{"n_layer": 9, "d_model": 256, "n_experts": 256, "experts_per_token": 8, "d_expert": 32, "d_shared_expert": 128, "activation": "gelu", "moe_layers": [2, 3, 4, 5, 6, 7, 8], "router_score": "softmax", "normalize_top_k": false, "routed_scale": 10.7, "balance_loss": 0.00518, "balance_bias": false, "init_std_router": 0.0389, "lr_router": 0.000814, "vocab_size": 8192, "norm": "rmsnorm", "norm_eps": 1e-06, "tie_embeddings": false, "optimizer": "soap_variant", "lr": 0.00281, "beta1": 0.95, "beta2": 0.95, "grad_clip": 2.0, "batch_tokens": [32768, 65536, 131072], "seq_len": 1024, "train_tokens": 324400000, "steps": 4716, "dataset": "wikipedia_en"}
Below are experts of layer 5 (counted from 0) of a mixture-of-experts language model. Rows are named router (the router's row for the expert) and show model dimensions 0-255. Each number is 500 + 50 x the weight over its row's rms, rounded and kept within 0 to 999. Numbers have three digits each.
After each expert's rows: a language model's description of what the expert responds to. This comes from a sample of Wikipedia text that the model never trained on.

# expert 32
router:528497522465525499499575390439479477577456522454494536475550514484481464484532504538524520483556419480440551524430464517420512549424454425436559506446485486451515492491587483536535491577518413459521539503593533509543411532528446439490505613530493483559582530536432537512494432445425379509491416473432427557521483437439424440485459453510419465482605440555512444472483543449551520453570488445508532599526546560482447512459476495411527573562436412494406565447533432559460415590445554517419457495541535476521485463496522530433419425491423450396518486492447456468485521484515466457487485521402453566460472516501526529537489460491482432438502589465465476415427467456527503506603536499555462505408456559561430495502499523510555545443444539418505559479426500512458651418554516
What it handles: Digits in measurements

# expert 23
router:490484418496490441445531419488539495515531497418565428457513449531413601574509462484427448454443581498506505514508486577468592466501515577473534523495512567484454423422591473437521462413515408630493517484503476579532496591454384463459494440504550431550406524502485612590477427475490615491491439480510414480536550427459487454541548471473539452481527555448440534526464462559545511425513466449539547533506513494566470408509461443526509514556397440484516584459466496522491496463508567456413427521474463516496522499489522462435603489519438572451403450463432445534450487478510391539486486541564497483487481389485369450434431434533440454503493497597505478476614495495436519448486581460535424573501534593504521528509447489498555531454548458489431468500517520488463449552518508
What it handles: Closing brackets and equals

# expert 59
router:450522496415461500483470517457511595548581556502448564582488450491485491546453598481455591457550566461475564568589426510484530518533487507497450538495535557468585496551596485532524492534431453580573458532435412446393428539567420366500482427585512523499521540422490590567464508506556538461572442477537423456521446529411422511568455429407485474412562477542499458565580548563488535438520554464485438468554457479440525450414544528544537456508528499478484499420507400488540500425530478499505401520446517422459564487453482545526479497564493397546447442478458476541582481487515486477506515545520428561488431445518444568493387406523486469463474491532416467572504531485457462485464546506502429523528518540550492516556559438471589540555551438527582542451569565514486474433472503
What it handles: Numbers in stat tables

# expert 48
router:475487423414551502404562449579554550493567406497533498451508481523575475526499486466465458471557465544536437542464543497505448449504509578517396553472480588426518435433467482505491580501527497554476492482506394511433473424408472500599493520601489456473585542474569491523520559447500504502531530471560469496550451392551464605559574506530490474521468517492578417446450426489502519482426378447543626426530622515461480439499536509535404453479484532443516533563580502440439444460513549547506529525456591510476497496452470480494500591502525441429510473480480449465451494498421541507427529569564550522469518436442418529512404485561487471607440470606465498545506493444551513507427563500451519543386493467525431462410451465533539456502556509473460513483545511585480550433452403
What it handles: Indian and foreign name endings

# expert 5
router:552468470445478571409488513437505437527509487478489569451539451546454531546449593552465610479517603538570483568577455522514516490466512527460468459464575515421533590529509456516520528443390501648519442519494359480489442497467419583486531459586449475608495497446487539551473575482495584476530385475581435432567452442417456526631509468537482512463536525522550524445484449517497490473444507539590586523533534529421490528451467444517491465573462548457462497522480507407523456460468426566461432561592503576534599466457483533526520546430556475485490458410477447438413526494504495428419535541518496537433446431573493495499444474549474397447469493514486538552579442514456509513492476419426472485434409481513489511452455455455519497495577482472569541468511568550474436494492524
What it handles: Table cell contents

# expert 58
router:412449409546503472459548527537459482571422494483517543536521506477528506479476552417447479499432440495523500512423458543529474483558499411500493549590497590512465511464409393564491436533524580564573636543381564460520509454467573490517477472386403475514479538447519513435543467554577526496498501467485439584398487573610463609408558445497478508514429507492595406469524467515505484479516528522529451593508516454515553617484551581479464548524446567445559493434569430442562458588450570528520439518474454509440532529495449485470442487522543442536487459574529504414502482514481495468522505484524481555471480498385547492492375474501484527562445593463467584504403561468552535473463477522551455450529561432568432504527509495542507471561449563545527477418447443460509461462465502
What it handles: Consonant-cluster word pieces

# expert 8
router:507485490461491494398530505420590427523529461461510553530560542475490577524421519562545579471524639522567540594527445524568504485560529566491427488515529523443536570536495502566521459523444508663476410473503365483545499568504411569472494452555442544554520543459531491576441588434526589451580433487501426480563434462452523551602467420481533489506536554502528465510477431560498491504495487433593555516571509528413509506433507441527458432558485510429475492511471497458522454511470467488460382525514465515483554488470449519468524561435550475479519526348526512465448492541546549407453532553522534483421478462572432529465467416503485421409500507546433471576574445472469498506532548429509443471463375481462498489541483472410501537526535460500537540449457508590440444462557493
What it handles: Table separators, coordinates

# expert 20
router:557506521504493522502478591509560509533574508481509527601438601479502413530431441538539385507457472449482540500483559509560547452478473472576409412500462481506572415501370560465546520465529587500417453429493593511434502418524545555482480558520485486393572503574506509457446486526448534563452544517511495455551552519545413542490543504468487541458479508479454594486582565491473444415520558462399449496532413505553424516451608455454491442453547479594517516558542502536530530468408486420435546489499514581613482596568448498465557557528490459512532539499547484534414476455565489396530551529447529536516521476501420485536525533510472557455454576417450475413482407519411517558468538528435480465500505467546423526459598533431502458551538538439565435556456567516453510516499477
What it handles: Conjunctions and commas

# expert 53
router:453513501539571524477553473569513486468523457543597566437418486482464504455535480477438467515478482513404544484551524519442442598558586463446465478524544447433502510568481462449583451595521478510501520500544491533469478423547567530533413532453481474399416528503454506515519526478443450533432481575457539517588536528558459509559530572518570581492429505423547497537507544507488429561521514517370501579463459539432458486565509623508521486350458514496441500403469494577328555508531473540491553532489580537508581455536455413527489418476459507553524564534507460420557427630487508580529532415507525472555511505449548491500508592563614430482494441567521525526462535586553497448528485488530537515479531471462488446559459555460472521458544575518465506612468541520564540473481544
What it handles: Verb inflection endings

# expert 47
router:502529500524455454465435617513509454478521492487459424455498459537451466502539455454397467490470469456393546528488504615466440557591452429503482488494444436437448540482497476533553558545458525528531498553513571443485579551492486464581398573440460526482449538434495505523602506526456459460507558514433566475590569556551444501488593518484557506474474514530438483584497427519451521555497503506479460505470522551546517460601476455391574449375479491474607455426440508481420516466546535447544586544409504499443565516549547476588443502529487477535583507565501362470452529572563505504548566502549418498494477544567593468450487558564634470529524551476469489499519491557494419461557469487546547508555556502443436482464486560469446519498451548379468558588451432475565560513488528
What it handles: Verb objects and particles

# expert 29
router:479502398453451503468464487457585550500490522507527461453535424514511458455405448478474422461351561575409516503580507494515508429539467541506486531435529403482605472501503568518486466447549556570514489563457441414429422557532626475438547448498468619522546577558531486535546518579559525468584550419423423551456458547473511524536542542548505457401513577537521436539526451409503527517556489517596483513542568406455500438487500439569520467531407509542505506491463449513521477486487553507477523554514593477458564388378604574478501529399552445525527553453546508528516531510412479442550492481477553497430479468471404484547518548573517543514502451494470632432556465493512496487445478510484524513498458557521427462582529464464550507495493444509513476471584516500523577466568509
What it handles: Name-initial continuations

# expert 46
router:452511499530564540449563487559465605457407512466518461535443531525458536498471604411402464442601495485452474526532477483435424484520476543539472523569522475470460451542506568578481450480526549410558441571585486393455569479531509459452570524473587508518503557426491488373421470577494578441532516459424579481437419529539454434505578407494447497542503549540529513436546485513528519547447568477524473478438459464465546436547484475419492514548504483450522468551501507521517489544573559424567573518511489518445489567497501477446414536518408484440440505452418412460535446583469426535550530537509582419490448564442480490599511420536472542467540513541493536482453544441465430414552558482518474585576456522572525462521511450387532457429496417446445446436438491429461526516530526
What it handles: Infobox field labels

# expert 63
router:426503391398515498498555562527416566570380523514453488469523502558510473400472523466596483452476581517570447446475451488579556533470547465520509501556550445536592484449431464468507557487439486570541556514421545425516442457497484466513549429492526557430538505544499501576534490432569427449576567458467386494472496537545573568529519416475505524524519482531426404411455517460433502453548530535522483399436541516507468477536484580493462428482533560419540487542473474571554413535432542498449443492514529425477504445492430533557458449560570530487554419456464497520433542594448588515458412573576450486547533497582439511516476524522402608564491533484413484458422550442529484452489465499481523493508548509473445441486425540513489465518449529555466449428582487409457516497414528
What it handles: Mid-name word pieces

# expert 10
router:549440487469516490431447557516578579424538612546516522487533495559479381466536433460560563474414525618495519474434477571565560542568475490550540473550477475477440545447572458468499509515502594567396467564481479432520537589527538477499596547425508534445450523462587521515506539413500447479532618470563500519483584475449547545558467432515511462504509444508490431517468549436482584525439552469576563539514508464446498609501520483499483505569450561443466484491513544503518503496452517410479501520472480454418492418475552534452495541541529563499556458494481376543416390628481513569492432495521463471522522445460481430500484487502490529495431455477454565476634505480566457467521419511441533432504507533439432536529456515480544509604590456518578413428608482480424462478475508
What it handles: Foreign name fragments

# expert 25
router:549490499434541484532559421439479511558506559457600496459424507539481637505597467545521580513521589491552562528495528560436445457478484517464504472557439579472451457467559510442500437437468410475449433577454508551598498544466501528516496440440521415496460551501523535447524414432399567564498474524461498519608507436471458514515512486495537488413549518490468517554452522501517551527547378476554467489486470448545423449459475425534538481492480456533443536502493577507493560501523493423429595517501418601477505571510495443524527432434445464478392467516408415467427519556555438450456427510542386509459580470557471475534395465548499529446471440580457412465546476451426439473458579403534519552511477506483436454493554406519440493473519454516556514510415551445468533536459578
What it handles: Closing quotes and brackets

# expert 4
router:478512568569458551509428401477535471569526431605511469507492531461465532503494527420492555496598513451515425400525432415462475436508461482546499491417459545608446550555577468522482497415514544422479522573603540525538485551459555512466483428534418444520465574515507529556491452544440559553418550537465465435510445498476405450569484561446542458467513512573489453521518444564477545493466512534536525447573498501484494456501485416553450557467535553493548496452508460535503467448480423612496417484481405471563491532549523445573547499475471475491456503516650437483488557606554547501553483548445474547504583480434506477473543465485496433466457507534603480459569476533414614608594490409495412481421558520426452507461545513481559462551461530459509532452483550574521508393433509
What it handles: Relative and clause connectives

# expert 61
router:564519535543510524585500512396532466570600523478534514475451599482519546415525470539568501479494427486469475527521569556427492490521456449560541464537556485469542461512524535448521470474479573448418449498578566559474509434438529570451477544392482435446474484490490551512520479404446476508504559557523535487493521514541550551459470538525525449579559441507446536564525413513647514451495522620455550434434492559516483512416503412462514554440583458545585538494506493544552532496461477479489560499533556578463486570561470449539591509521453553446513582487427527595454587519523505514534535528405493548523568410452510536508570499417632576398480559498567438430513451591398514526534553499563396511498525514530526497452575541460495502395535500487527544529448599549487561544506519
What it handles: Commas after introductory phrases

# expert 52
router:521547495563494583473436471492500459585433415477451420528482463411469429497509471523401466456546425406534523485471478500527467492385523384415482518421544571480481532455515519469424518503525418379507473515441539606627508528563564453529545438492528454500503523514478507499527523522537458482369449514517566511474399506550459430530457524498569438590470527441477567542577462567470545507489537436477526586430538519476475525535411524378474488464471544602442559427537564449546440485562524564449504434558422546574456488490441512468412497479486508592479494494513514576562487498543570436578476440554567595518511582559529482485562579515494467511492493579489562461478474492563479572511505521558520566456585453540501472514462552485485513505516570514552576521455524394522498423444497
What it handles: Quantity and degree words

# expert 6
router:537582530555482485570456505567537450536567518464499400542498521492469587470486585528590443459517554528455537522469591458498495414390480486498489442411486407511525563431429575540564518572479518451449519462474477399426452373468560561489565489465455476516459511495497615487559484541518419555410517509536499454589457496528441509482430510454500501477537522434371511500478492524392520521487539464538548497466446494624495497476519511569446551472516552436442505494493500435441562468474380563573543516458487550521576517509466590563587480530434414508488618470482437579449471463552438510488447565496510504498517492457556512445530525494533582553543533549491506528480534524394576481510438595457513466599506417409464439526604585554465506537477534478436504524473510579491502458497539
What it handles: Sentence-initial subjects, auxiliaries

# expert 33
router:589448487460470438488488484553487590464555562391486412489531422453471584538485533486508505500524566476550497618577421502450520484420412450513425558496539458535567522514530485526534484561487478579552518538493448448415552539559427482479576541630549510415574506581507652555495576523466559509527511456528390493505417474516560559459428472472438447548650478455531481511552508505470545573502520503482506472555563485482501549421422495441521462405491490480533530420551497523524604472510536519496384508438422472498465516487480538450459528455419531442487520473521451525469479417517444543440502550483527474405497425477560450568505436515431450495496449447582495483433427539584448526530562493483529481529570475468420489447549485417524492518471484510560528498580468453585527485595447
What it handles: Scores, dashes, parentheses

# expert 34
router:467435495452535535458469507559478465567449499602538527486524510490513520490581515459531454451522442537509498426463480604577482556520466415594567427522443488403555571399505470448435593496542614504524454547495541485503465514534500470562390398555541476472451509518446538609512530494523490404534448476529486455561490501534473549472496478489585459494449501534437552449528499479429517491468531433439625578509458484474416527476430479465531476480488542390510553512523440576559546446504595621481598496397505535508480467540513555505495493549556506446561478632495438432500447536432487570446609506570502539553487452426537476540435559530450452454540477516583552391520503513526539496558462449469495551478503592400433420494487495587503556556531471479511479494509482488550476596517573
What it handles: Plural s endings

# expert 40
router:660446536525524476557553538489596550569484464567536532527443540469529517534456451516525429454501497441486463440485527501417547462529527446540449495476521401544464537552547511464544476562496590459533458440514424456369449455503465560472509482479442457541587514543519497548533506523533443522414532426586460446565509417431450566471542430532471572472509522524393514516478523521485517508540547465564429554554535480505557567451520460586454467467526487427524498480469500501413408558522456597420422564540404535525516474490459601482474468460575512560525515501453476590541537458485509437535457518503590559462555466490454554418575464543462431561466526507539473580489451496485562384548523463401564463432512432508455548533615515468512440483595524565467514512458574574547562427528428
What it handles: Articles and clause links

# expert 26
router:477460469495539514493520432527507494586467470553489474482391459441491496524539455476522447479493425488491515461440521484617426446586522470518533430548433497427501560469409456496543540486589644425520488571490480538535479495535470522612413520516541464497425526548480559575542590510398515412478442450485534501453462464520467439564452510509499456461474525428460577561554548436516512548479565462442522520507489521461467494499542460505554542490451522474531456569538490521456513544546574529533533473453448571515527524561540438444540431517411508483568448587505480458463466578469493488460535482557518529648510528576563446542435564499500510459552528525555478444668521530458562565586533412538558565462386526432492472572476477520566518506424483452353573438545596522522514495429542
What it handles: Plural noun endings

# expert 36
router:557475583517496453541449564543502528482546433545463450484525463470517442502548507591484388494437449421514477464449498554485516439452515477494576481586542531515455590580519494491508536589435464539551445533577421453481490485533538440452562573476534425520424438457519526517546536474556560476560489503392436512559429463524524560515503503545423507535396495560439528431473395527428494543442423467525525562474461445445586518469439507548513473524549525417323567518474459495527447531539449578465511524514518466438506563517566569469503564513593487548466463451454463569487537525549579459463440549501552464520423428497589502429416475483530434568488534555403485517444459526547545423461434465462475484435585480467532510512618546576409555511503447507470454469488564442592494429461532
What it handles: Articles and determiners

# expert 57
router:542497487527497440469386474469485489498532499537556450509561385477522559527583592511475522484497543505580516517411456582451519518350378552470596529476434449487509518496572415512415490602552429496523538502442566452477508503524486471525449568540492505575579540463482640437519512501491433485466382432529495527518511424570490519488428523524457470487527465416587444524505503509585545514460474456463584564480521524437493419448609407547509579525494504511430525552590410590518450511559468556452518543553421436460440453531509557471397574475437574495438483489528495515498544484439469492488476510486572472441510468548546590522497467489481510505444542517530418490465485420503465517426589440557438494529562496522472447420442497530501431565526470456606472418448504506531530450528527
What it handles: Two-digit numbers

# expert 31
router:546520535449495437462475545452515484446553452477542546436505504542468495494436578554461585450565668479550485568527455493524508432482534619487432414442534528454537528588492433500506510428496512606500451471462415490512460502501475522548489493606491519556535537485538468587448559470522585476524401433598458473552490465447460540581538458527507533518522542578555539508492415547481509497498540494589561479549517546398491453433495485508528447547434586439490552479473505411558397508476425502436450519533447560534586465505537515478492538447556467531439448458520455448436490506530494395488568576490561488430462384532433516445483457539392447500531503513484551530584463461465559476466496451421458430389420411508486545430563442485488501544536480459594577455491536506466462420570529
What it handles: Table and list separators

# expert 56
router:541505448401449460593449530442594485486504463502481480437556425502494532506464588556509512472522518469478502526468474534516488488512455628530468596407558543547573498420485478505525455538451479529522425405470433576468443461594432471502545469578545470555417511532543576568414572469533533495499457443570402514604469536361450550536527533556430413534530532496480443496452505563528511592464518487499455549490500581455475519514428445514485567456484433442506563408435506475502500552566484542506515430457442443488514461490508547440434569391524536508523556424524471521456508547482486494508539558490527441513395443556509461420470515530531406409578468491460536481487558437487529490535554503381472457457464561590505537563476549454515571489559530540591559420482470410484436425530555
What it handles: Digits and initials in listings

# expert 30
router:483509500464488582428456497383476563551537517450547559495543478544524542551458536592588520446551598513474575525505530496443484477448457605557431479463507556498550511573428510482600514462507514571490502488525459444491464499505470519388554505575512563557485522536528573545470497471439555473546457528587420456577476468516494534538426427534442472413518463506578558537438481516549585525454425472601515499505446536491475600529488457502454527541476574464529486530469494469466425439372507514388443538513524490481551470514540531556535437528509452520436412429449437477478490443492460449524554552534508560421393428595417507458449436506414484416533555533473567541565519501449552480494441426568396472478412535434440454385510418472527562450463469490575516507451505564529515465540432
What it handles: Non-Latin script, native names

# expert 1
router:473455431507424463453558539548479498516496523524515529549497461442410548512537472509565475444391398486478555518495478581561498553562560493433474478457528429494482520474504468516508426582411573516515554512483518568600438495510612557502539559449532531431487521407507479577565505493535422541526589485513487526516519551527512442467483520559557474550525485506600543549504404437527529517493612473454443469477532480494438534621518552419444477467531565433499503403547494554476540608571520497450474445489383524471611541509458471537445455532506616558490518554454582589475499566563448570544462477539431541543508516530523525419559485484526506468485512550534635513419596590458510453489500491570527480501534531543433394549492556510528582535494564620581462512515446449526562475493509
What it handles: Mid-word verb fragments

# expert 41
router:530582596562508517543490548532523505477514473559413396485504472410523452547541426550465502499409405460466456458526505474485537506474435533423628439472521532616510491495545605520460487520515433434444432542500544474520487451417506388476516418570591469514447467519529480395562423524524454542453491551494512431536448521526515542469520493395564520509456512454467552537498540505430524400525546452471561433490454482572540408431454454406470424487588467556435534520507567432510507568502537450594536466461460534566475532511570555588521591489568533476472517569561398558499513472564554426401467450575490426585553489527559519544554493448537498513518511524535472512469519566529495630487440574485502528549574444479578543475508503527468467566446489438428481503469522519492556475531563
What it handles: The definite article

# expert 16
router:536415500424522466438553502446457528465469449476488490608542560526560550603502530503366517509587601570578530552565615511456462488464543504508489536507510566477550516539490450480557566452459509557518510542507450572441578502555500480541549465473525560491522505433526553536392478471432542487563454489485468471572475488455455547560556519483437517527510459527490414456436535523464469520466420482478409457457435503512568498475638449523465502553467509440399502548421571502450429442483541487539525470420518447431469527439481568464532518533503568444485442446395454515454546568501448514529453540475603423443425517485520497437526435476436531611472412559453525495510523554461483486451499553458532484472457446468442504352501482526576397527511467539521594497639538555466428553521525
What it handles: Table name endings

# expert 42
router:567455595477521579541542549410534476554594475495528499496484583467533570408540415566577454496466523501548520549475555571491560486482456426457486439571551487504534463557515486419406546426474503470444461465488538511486445421465470574403496509431491458458548521528451502478550554377459477507537540547470526484481541468516565549537454482552483483515561466504472504509591422526618489425488475654459467508510495549516455555420443421497560534469502424513616502535506483518486516537400486433594546562479574539447502610545422396444557507520527471453508542455452507527494493511521451488475441551405491554498516411466552490508503540453516593433456561504527461470555446601401540507527549483553393429575519560476524542440537530475507493461584510464505496511470602560559579567503508
What it handles: Clause-separating commas

# expert 45
router:568498537565556504514479522482535556562527457596490417479451504454509490536532458528477430476496417427544513381582456472486541436574527502561548473429507495556457542546522594497422509536556398389553447489523447531483430429498488517476544594417464428569453469410464447478512445411554497549504527448442518494566516528537532579466454417501388607521420547514464547505494532476440543434501440515515478477437504552516482565491414562503520464523488528453423579572530537490496443614574441539463545495524467488475478515559539593570457502588606493535442528529485480583524550439577522437532423538516552467468461515426581508447544520469525400471482548514446459542423459448534512495510457501485571489470613490491483477453596543505532558553432566468487465488434553528612558539517563
What it handles: Indefinite articles

# expert 15
router:539498600535437494526472509481524458548545528522540491490499570418561507391493436549529390474425410462516463478498501464557547531559451465554425405583430529445527424563514551401456484447483520458436469465564561542517474454461532519413480636439500431492534551476485494477512507499474531546545588551485502547505641557549422496501532543491507497467460525496457577545575516449537512418535518481423477520538479509541445445476555487430572457466547473473534419513533560498501512471430428447417527471447584589571491565566482394522507562530446568546485584549520519501407464468558513436553550543420485566528506442480386459516515528459454490451427530440439487427485424552462543569505562525506445553513576456492475542445515496447488446489489517446506403508468582492496561616587427
What it handles: Coordinating conjunctions, commas

# expert 7
router:424441564587535545472473540534468551571509450482558527425390597484490505584568461440494505477498528475447478478472546484539541521517504570540557444538444513432485462492480446497436511446591508432518502547489490537426462555548456497414412421473496532496479502410465473585494560549432521356565476532481510408498481467520415514543396470528539484451461514404534565506545500503476498502512464462512582558523444510386487492511457463512515524547409468423543497485437529493465581452506521555513563544432476577480492520528458504496525474503430479474507522532391467396508435522401495606383601465486514478604483476482515470541459495464474442500532425544449517440521482519485439434500451459471541610491526555465511438489507372568567560448632516538423498513505428545518502564633523
What it handles: Plural suffix in lists

# expert 44
router:542475433455505475475431416491456515486448603502504425516534494488519501544496515517590477515577563551529494570528446586499525438472400546401499593476481546419533504565562506456522523476503479539618478383451547445511490474500516564529524482590434507478488511549485505558539449504493448489522421543504417559554486451455467504514518520557500502513535569546573437498441575490575511487570496443476560451547379445432596506524500460414491584574544465577494450551522506569532479538469486586413440497427543554434513454502581556442494592514552504478464552508476493402473521480453552490426594572434515469407428466558497509463548492533387506442423461544578390462440508466556507530471457528523531511467449576563434486456570481493573512512566478463556427510412541390568512498554445
What it handles: Century year prefixes

# expert 39
router:483539468513432555507503476397559417438535568547586475511530564591531562456434477434417532497503457573586466499506482505483467468460434432539583506583499491569462516575562588551438424539501520600495512530526467444469440418502467407502579570459525494552527520568530501514576424591554545483469436462536482574439553454498575430453465567551453525409504584515488586520428481533503524481529463548422514475469567522541492540488455484552453422558488463546470494430507486504462554488497478558460572513422429452475437519506584456491448436507469442487431529404531456475440610511509451541586422423541539519504498492509434544617597454495453520510489416560502476424573578462467530509474530448473483451501433501477482467512555432578467532410470418496551453564537566474587536580493490
What it handles: Section headings, line breaks

# expert 27
router:572506480432499419563493540447445506446578481510485488409573453628476560564412610480512517529434533559609460500488498480551545547428468498465441494537530495526479469500430445575544495581502478540544478497558463511523424469439482433420393479512527471552549451423605600531420553490566554470461435463572409528537470493496461437513462522465504545529421494444443413512416488579486473506399480447537548589465560532515516486529464445524511390583468472398401477486493529465456504427508524537410547575449407357523527510489551467508466575516515509507438401395510542465474547497460521478497520591452589538558441405516509476440477494518487454470437485482491402476575529471442458538587570516457542493488545501493471508522497472498534461456557499507491534463500493464441472421562481
What it handles: Capital letter abbreviations

# expert 14
router:499444513431489433464513523540464483468565479555504593519534488511537628501512541511501513449540556595579539520540417498474590500446528583536448553533463626414561464559455522549475482513516556573472479479463411516465447420483458538487455473604515510564513550552543469563564618567580611474539511449534392519539544499551494599513540474529492558544569472549540450503484525479467466482428484532597532450568454502501471530465574438597542425500511524453496513517452543430519436532401546502439520485518549483553535452391484600469588522470497439542503511478549496425449553400447446453427478592549493428433464427485424578493438486542439418620485441520471566489542509492408493516514473469501546493486464540513513552450449506465464533522511451451550527446563564458523580421542503
What it handles: Foreign name pieces

# expert 38
router:573656556605558504583519574500481564454523463533415437534503373541554503570564539499475446511447420465537515580500510467452467427479403480476558554445566382574526472472561578565461430604416456462466456520410485490471597465476495463510522396630546443540511437467529530517432518528511480547488443499530480493544463411525446472389549393556537480495489441572463423501524521543459552445469521508514466448476504482514530551499436504537439435425586463551438471442549528533550603604474486533558500469516446578497463447498504523520424540453513540464530515478573431539516525458494532497422568535477482543453554472463506494544503473457585434538509487522577489468542518537507443569456515474464536536522580410540486560515564491450536501573439491430520535556516519573458465478519446
What it handles: Articles in time phrases

# expert 49
router:545513553535531448531435632591435485521430400497414497545515472429523528487483436503459525559393471499552532486491436503444556494576519471522546493457453510380415484512442475500465575548511451483506523535516522524440521513570436522563482596495598539526496471424494413449525426568492541526432511539468459473496554448627473440502557445449418545487474436420572487467524544544404545464453440523508423507569548494505487530464586490471557551529493530426468505481573430387514514433519567461547588464526511562376504461525428460472433539450502584494436462578533582425500508424571455494520539498401543460464450580512591469414440520483515512516451472477551464519467420417507538551551542437578543502500514424527483504550498533577441499480487517525424470413479479539557441567485505
What it handles: Compound word parts

# expert 19
router:546535565464483578539473524521586505578564519549566374520567636532508569516540546542476500543581537518486441483541561478488497503547500527507586481394503511552467425526545528483564568428486485493387494495621533412532447496425444536454461436517387492516516530441476560490488551555489483543524468492421485454472537486546494499524511532523471375558551480527480577492536542525516521447494500618517551472555579553494491429417498473542466508466466462580475510417447386465549425433460479555540445559415520487474551555498506461513560497463464484445474554420534535519456484460555511452484584529448533563559538446518447519458533436531526402400533579597477486482536533605454534507491450424479420564403462503532565570496568558493518444552411600448495527509501521540559571466471510
What it handles: Clause-linking conjunctions

# expert 11
router:519637552595463602506491546564434506478556504529523535508479489405510432513572442452407504555466405441490443388541479475569475524446581487510586531528559520463435435539552484519439471570519439435524434511478549536565497466394513506558489513518454407561460514511485489469482506458517484579456466570423497414473455594567501585502562517451562484474408493560540560491476426464454529477497474431479495442390528561479497454489466560401429506462507545487392580525488477446500445586534484523502512485541428610564403493583511467531425544457504504579470562480557483467518540480557505445467424464571453532535534551477557548492458540508468475416505528578551512597548538485554549516528448559579545487461567502498526451470499502549425507557499397461506432443419541476510555523410482
What it handles: Adjectives after determiners

# expert 43
router:439522506445592489433533415429410543561553487520467489508519495597487416515577503452539522429486515480537590444449520533395515533507574576588461462570564596428559485425492482589503518413572481457449489494485492522469517464474513496642565499471539577455490546463515569477400495524541433377549577541605501543449580444557494513485542506490481418545474407483535549439499499484597477501477420469449518546444511559529453428510453501483429467499471559497495553556491476519526480419596496491434547476459573448466407452504481505555604546496556524519452462560459448492474462511477465602612478493600500493547596494507471564496539476529469581517460421536458474539456471473549517587526434541420563521504457448554577537460495438543501483437523475472540530448484533606441508478454485
What it handles: Country and nationality names

# expert 0
router:478426519463588517555430494535518472510424503478450616471546595528547476542431506546550461441499496413439518487532493495432485395522456458516471407504480589545509387470514480476515405470490512598497507390468540417446447500498483434498522614580576444481538505532490524551469450463591561496555505534516422501579474556491528486495552511578375502534565440615488580518536565516585526491484502403533506458508476536479555471512569425449455468522481417500538469503532585556476455389498501474481399462457536480594424457489561534448570564561475543517599546523425431519625519415587454571565551555472523461487411462546450476468530504518507488523547487441482552471548476418465505489423474533552441460487499536505512476520560577534519523501461549535435431566540476516494528498577452
What it handles: Biographical date markers

# expert 21
router:555453471400465454513503460473512462554564456571546510409514537581466581502497609536471575506464623493578456594488518477487523432442483533437407544537489538433535591520469523521497511511410450633511418504477356499453497548443452496450496497568491493533523505512554491556482541501484606498471435489551415418601443499388463523602510448523431545476533516547590503397473452526582479482495470437556538493503466569414540450456532467440467447546474563431448526452501458415493484466502508485517438506511488502531585512477525535503512554443499492506493468468480478466473560475530569461478534539572550524465432408524439435436410424552419448467476497506436521612570486556420590491449531434436489533395408520511538509448523466506443484530526525489462590519472494519438482452558545
What it handles: Table result words